Experts of a small language model: 10 layers, 3 picks a token.
Below are experts of layer 2 (counted from 0) of a mixture-of-experts language model. Rows are named router (the router's row for the expert), up (a neuron's input weights, with its number) and show model dimensions 240-279. Each number is 500 + 25 x the weight over its row's rms, rounded and kept within 0 to 999. Numbers have three digits each.
Before each expert's rows: "mostly gets" lists some tokens that are sent to it at least half of the time; "gets" lists some tokens that make up at least twice as much of what it gets as of all text. This comes from a sample of Wikipedia text that the model never trained on. Tokens count by the router's weight.

# expert 115
mostly gets: "==", " ==", "|---|---|---|---|", "|---|---|---|---", "History", " List"
gets: "==", "===", "|---|---|---|---|", " information", "|---|---|---|---|---|---|", " =="
router:468514517520482463519499503497522449466482494547498474516515518477522499461501521503525552440481443496472492484512507519
up0:493478500472486521538480482490498507510491498513514491487478500527506508472502533546534502471460466469519503483507512519
up1:517484514526470474484458514479517481468515564483484485478453519507503486528514524533543486487522530529493538493479482461
up2:519523477527518496456469502508480519479490525472475519485534527491514531526517527477516488512492489498474504465489489481
up3:491495522536508479467489496488497502555517509483505509509532438442501493464509484457456514539523491528484478489480507530
up4:495457481540545490518462516486486514476518516547516487482582494529468501513480498543521544528535562487465508510489508485
up5:515535488473498477513510470452492463493465480544476459475464490537510500517528477499489514490486464488499548506509548470
up6:488461488475474493480528477514521498515510481488528490480495497499479498486501490494490461539536486523458499476538517523
up7:506447496474490460499538503521493522494526510496479500515502504457494489474476507502482517490503507539465461466508501520
up8:491493481485536521470464499488455502515518524509495507506526450505494510505487505487522468487534485526480523474472444518
up9:491524489513505511533475496474533474524516477490504464503496523464485474454492511528501511479516498463474487519538515460
up10:485547485463482482499477517519446492503503492533541464501455489496491481502442468522524499516508548521450509480440504498
up11:537500479541512528501445510502524428506512496494549484494475504506519471514482527473533505508476459506497562477479524447
up12:522506461495512499522524498432492499472483472452511537507494443519508463500469477520493549506487567503468506495499464449
up13:486544496530505515518503511478530480518489510513477501490553518534461520474502540530544462555508512514516470491541497483
up14:504483458474501514523446509507540482507501508493512498471505542525496486522526509464536496474494477497472462496515516479
up15:522463457466517484472515492465540516515512509503551532472510492492519517543491528476508496491512471500465487485546507528
up16:490521500472513524499531496550528503523498518503493490497502530472473509465448550537469467494470530539459535468503490492
up17:469471525473533544553537530505480428503507478550527500503461522508500501526468526479468521507470539504468478473494503524
up18:491500521492512464503490486535479541495536502461481518499498478507538521506461514502522488495546443512539496495472518481
up19:505518451480510489525526510502531459464484529491526544498471502515498485503443465470497507499473487486478496502452464493
up20:484533487500476496495465504511490517484464463477497522468511499539466488518495479516492569458502550519491520511510476531
up21:501509489465489506519469490517530510507521512478434482446552477508561460504516495467464532497500502483439537528462506538
up22:513511505521503492514493502527537522482513474521426555523431461484484496506507536519505497466535467497444513551565460497
up23:469535544487508478499467519505533488494502490479545477532505472514494476482462471498471534507528515500461511499512464478
up24:487536511498482460542512475505507546496485512496464511512515504466471489487553498505505509511526482525515473499517516490
up25:479515512497501493485497476504487554539498437478495503472513492512490516493521469450483439485511506521541470498507528455
up26:521513507533460486495490462472525537464499527484496452474529503472486482435468486507497480512481493505555491490484498486
up27:534479519548511518522452476482513478489506504531462489495526513451524541479531490469504512482474475490483461475526538513
up28:503489525473511526500517498512495479503500480506494515498497515548503488540493515462483548520474502457479521529441552460
up29:499476528480483505498480533497508494564487529518530531489539480487458511523525459495499532522517532483531491492511471547
up30:478498487533468490491496466518495514522496473536513501491467490486512498502501500469498579487503520495529487491475498486
up31:506537496499524458513486517458461508479507503511492493496506495489485500542482490507503469476517466503474499443474475508
up32:547469497497515504492476536517463428539506472487555539496530536504521476471461524513519530554445465498452484502436477480
up33:513477527528516515469518515463438481469500489530514512500489521504479496528504480495545531515527490459499507505493503509
up34:542472478498513507547457506531523512533498457517470527498494554498502512492521475437530514485476495496525434509493463515
up35:466505456470446495504521479503480522498490497476495556513556532485491510469465504547491486485524517487493455495477520472
up36:463511476483514462525522516465537472504490536478473486493463519478516491523494503542508517522518520498471490517464494506
up37:518456483501498510471484488471524522483472435476540514491513506494459510419449521499524487504518508508496488508492554468
up38:526481511499477452483497527534497485506522507493467528534501503532542493478523481485523495517496514525497480487490534506
up39:511494447531508470520484493515528503518462518479491492463496536546455506467478482507454513482488484518471463476467538531
up40:528464521521461493535435510523469518519512485516495475494485503490497497533578532453506520478501517504502495513530493478
up41:472485471500497541490517496495484493537490507510503512456519471512489484460533525496537512511514489477521540492464505436
up42:478511490500517492505514483513490480526487539490534500534511435505523510455544480532467540542461470489494512498504509500
up43:503523496525519491497512524450492501516472513451478480515423508454503494510443538506463525510486470503490547478470523509
up44:506462505516516524498501502536513474514503494569519495499523497509523484480488485487507461476488507479498495528510522501
up45:480517502515497506526487481472499483430490493506527517489476506556491539550529490498489462441540483489531498515511484468
up46:479502499505559492532497463531454510513496502486552514533496539500479514483520455475485508535533544511498515537480531450

# expert 28
mostly gets: ";", ");", " —;", " ;", " –;", "\";"
gets: ";", ");", ")", ",", "\";", " ;"
router:499433454492474504495497487521488520526506499456526493495508471456495514494539522519486486531507509513515527508472512517
up0:503477434479483491493523521493435461487510485508486545479492471508481477438482469472480501520531536488470497551508526517
up1:504517527502509548495504512469511484502502491468458516514496451507485515447508483504471525517506513485558500477515504483
up2:502532437469496525487492494484522507474506503507554493502491498531518499523495490521470543537541493483473498464465484461
up3:502493457527474460481494492497528495500506514523551509488502466480484494505519505493532496507493493469538522488493564516
up4:503513500538527469497473522485489473497480552477490506517517465557521477500462482520495540495477523469493523500517477460
up5:502511477466493457524471501473543500501524500495507507473464489516552491473500524476527440483522530492514493524544509518
up6:478567528520534547517542478493498480505527484542517490488487500474480518482550507493506559455491525533499454499485529493
up7:528509483487507529481516501447478508495494480458493501531539471518498501518549473480495493532500519492531519522511513484
up8:516483475473497551485514489457564507459501461486528539496488498488485529498505504482526469520510526496510522502485500524
up9:498433512473510522499463487459495568527494527481506466510524533498541522533524499509513492530512520465466498466478515499
up10:527513528534532515491527499502445527464504493457531515462546483482507493547487522489489505490507511500479522477524490457
up11:550504540514493502509529510460508512521485521469524463488477488517506504431475511475498508539540478469484450501482557497
up12:524501499506494532519474489471513491534478517543525491478493521520474485483513504540517495516482495466454503505490488499
up13:473489552520500511512547523493526493480492474510494501501488473528508492486440445482552512474473515508515508480515491474
up14:502547509449495530521525512525494420512502485473521521519516520532534509467501526489531529524537486518500572518475489501
up15:488485498521532475527471527503463507511501516520459500495550520502524475513424466501513521494476490513463555517454491419
up16:507523499524497484506502511492438447532508528531494465494503512516524498486516503463495486512517441469493499485530558462
up17:487451521476491494489499487504462544499492508445431465512488502473534486494498502481511448490498504508470537501533476519
up18:513508477516487524468479524513494537538487514504509516472566504517516480493454510491486516472505519481499531497469508494
up19:515530525484543488517515490556490532473465522546470459505501501509453501496531484511517482488502462501471468508477507529
up20:515505495539416548575509469509486490513497451498497504519513466513485495469532530529508545506494519515479465519537503494
up21:486455505470509499495478513539540490490486546496495484509461496476495499512450447561503563491526496470501510493481503459
up22:504497510542490445491459513568480488547502504467480534504493498513486492460506517525510528502487511489514480499463502497
up23:514493490478477492528482522491465489482516492543502483510509500476464510513542556443526487494532482502502519472476501485
up24:486519549517511544506524517474539510481497512508504540504505489451520513477530492497514465471476503457466502488532525497
up25:465498523532514453463475511458468455463463506475511523490518432507508515488511535468458509539513470463489525498489485491
up26:519465549500490519498513508463454508519486483511443464513474487513543510528523508486500503495463488536515536474495517464
up27:487504510473487494528519479480508503501510461502495540485476512493490472538517502460501538500495499476504475476551485506
up28:504526494447521516557468502434549551513478528522506510547557526498478504522482468544539493494489508500473507460530487493
up29:525483528528463450482526514504523490512495490523442490522490482569499481497460513473473496514514503486468496489505497491
up30:502457484516524458537520495529456486493498520486463499493502515467460504580485499497528542555474503530521515539473545503
up31:508493526464496439496514470498486490481508493521472514507479511536504474516490491486507481500553478477513488513494559507
up32:501483475501484466493528464513478523507506508539451447523523473518531510518481505524496491571499502536520509483480509548
up33:501492555516421498498466479472519437526496519515497496477504511495535485483461534491484481514522518511482473484525481463
up34:468535510525513517523512504538515465498503471493546435453461491494481494496543510491481457525535499499449526485533513495
up35:503494519475473540489557467460473513475500523528526524532458498487465503509501504527489509495569518504518497467540527476
up36:504485506544468451453461512508472506494515492512519474490520485528488516535468503526496480480532486493466509502506508516
up37:479535470503497515458506506449535512496482498531471523501448484495509498489478514477491509489543503511500469495517528499
up38:490543516520534510506488489524497510499474497539530512463490488515507516453528485502468504500511541508472448473540471509
up39:496512521482505508475495498502493528510517506503463473537556514521498478503459531540456495481509528499487481525494495482
up40:511504477499493490516519487539457524511512469482480460566470488476516508561472499485480479494518496513529499503421492513
up41:494519499466510527449492496498497527550488498517519514473499478487476499474466493511495521546513530481470528513463537465
up42:523471494468530499474511485518501545512517542485506459504518472546499482515490476474481544471485527485569525450501524500
up43:525553481538475515496507484461476493538470507490503494487474468514532485492480534483491495543495479525508541474497473460
up44:469503529508511498472477469545494477510530525519517502490476512478467517496505471498482503499506481490474507527490479538
up45:488480526523525504472515509478494465494488414503533539503529502519523491487479505515539502510500495479479544473521544490
up46:490454515510482513478508505488521524520517503520484526479443525489470513489487460479489525491510521503522442481500497498

# expert 26
mostly gets: "===", "====", " ===", "==", " ==", " ===="
gets: "\n", "===", "==", "====", " ===", " =="
router:489521463516535490548493515505483473473471535467527484510491550486540499510482511530492480483495511506500501517519511506
up0:495535536537502534508526504518514470509503505542515522511506452488511499502566470522500489528503509507511475526526505521
up1:488509497525545484477477511490502519501515491491484495495482533485492494516513531521509517510485512501471457485429540501
up2:481512428486488503466485506505484531500514519518483474508498575522471493497548506519520472513532522516498497509502459485
up3:497483507483487486537497503578537504534483497439537484464498466488490504518504444460500511498451507507494497474473504494
up4:490476490520559500524478502518487520478515484489461486456464519494521516503519492528464534539519469490513495517518532530
up5:519511491519435559508488535517515449487485532452507493493441466507499508515476545495483479497518554497547526491489485540
up6:491473466467528503485520511500501495473518518492490443513487513548491466527520513496482500522520486508519486518494485477
up7:505526497455483499519482517522506458483508483488491569519541476475447486523453469480511488463538509498518453505531514479
up8:495499534513467473484490496510503479493523482527449549535499468523520479486481484474501490507450526514510490485522468473
up9:501491496457487525502529489499477502499514480488469508491561481516481494544530483530505509471504499474479488488519543526
up10:524553545529493490510476501521508526530487460525488513512519480462540501544462514486524509481478517493473503499451502538
up11:482485540500482492476521517506470490483505457481551511520487496526497475534499455493457465524503526496518471491494493489
up12:486492466448523553511472505470508473527505504499533512463497490479504502504514522476510474533468521503509501519492479500
up13:503419472526506532499499513523458496492499509502517473510537503470492483498512528500540438466478499492497498512465511495
up14:513520481473509493532526479440541549486498499463497484455467496501526493516498512504475502510500522499492520479499491537
up15:479476506462543497514518493471460535470500502537517477515472484522511477536535447502478480509516483500512492512491506499
up16:486435500521508532491481500497505534529467462532462533484478498486519497465438520516538548512495474485481497520515513536
up17:498491539506503506531522510494516474511484507494517501534466496494521495527517488522500514467496546488560523461518445509
up18:518484486514513526516451522512504456509499508494536497455508474522503485481544481482544494549532537467527506465511458469
up19:490512486510502496500504469442502543515497505515519513524446514461487491512500526466532452486473542492532452498496524507
up20:501499505536461523488495505455529519530511434564487528472534472494519478494533476501479505463539534457488508498456524512
up21:511443504526513475477489484531472543501517497561496447492511490547498486478447493489478546480502506489507485488477493474
up22:498504485505539494475464505518495479483512512478531475509508466543560469474492505483489552517524454518523487495489473534
up23:511487479511513504478523518465456469472471474487517505479465518457455493530487522497527495469495472499507522512462520532
up24:483494540514517503543544511475508498516508485488498543538492482503494511471544503447445463510489501515492478455449509532
up25:523440503478479533493489492509482523509510488499539544515527507497488503469483483503519500509493507498473515484457476494
up26:510490516512490530457415518457520484491509510446490525467455525532489498506540472465515500494531516501553531496465505544
up27:500513529502482480515531504476520548504507506510536522521472504526474498495524492551495464500517508476516484492529479450
up28:503450503524482504484524502503441496486509454473477525529538481483489480477531506502528484514509562495483504510526490503
up29:497506458452499479500524485550466516472514529464519474497485506413511488508509469506521507521484521507516483523511480489
up30:495503506474489532515479486463523546507501471517485505497477465530478479497484499476497453516494512521527521493512515474
up31:500531486504505475527502519514481449511492502541519481495500468518495495490515484427509506507475517537485493561499511521
up32:531518495533517545512467510553516530512505516541490497502501527461487507486552577454520511545488476481475519475502538521
up33:488523480497465445498490475519489508477479490521505464515514520512445521469528527484517502497527508485553483457550522481
up34:478504480521458520485513482477527571482523512508499525482479495490456522497499514498467486555502525503505499521498501499
up35:508545492522538499498514527492503422483476537473458532491503490526484483535489537510537527531480479504497492460521484469
up36:501488530492552492497516516476481463506503518486506507554512485547468506478558498528505529485499474506483491473484465572
up37:488519522489487492531524503537489534512476485504462471488455486506514487536512528474541465501556537512504526511508464493
up38:518531417475570502460448464476456519511507510498539507512488521480473490544463526552468524432469514516508508529513474494
up39:517506472474488529488481498524509544504525504517546494586508513499467484498481434511528503502462479486458514478518514538
up40:488518492489439512486462465514527480507494481486466508493536507489518480511494530477536485513525477523512546536497442540
up41:499473461530516513499510506508531521521484493472538506461486472514499485495513536548540464482497480478465456484487505553
up42:511476483530511549464505501529522532478491519517526503453555491491477505480537492469526492551500506508521502530474479515
up43:479523510476495486525553477526490519503486497527501522518473505456511496479509473479468479487517523525470450515544515505
up44:479464499500555452517510489524495514476486496505511506525482484501447485505444497486510517530474434489490536532412495502
up45:535510523535468540482528479502486533488514529448486511512513500508528501521522474519461473501531519498463541544526534514
up46:455489502512481541512448491500495528551502491495531492467503472509489519450502470503476546532533481479475511549506508543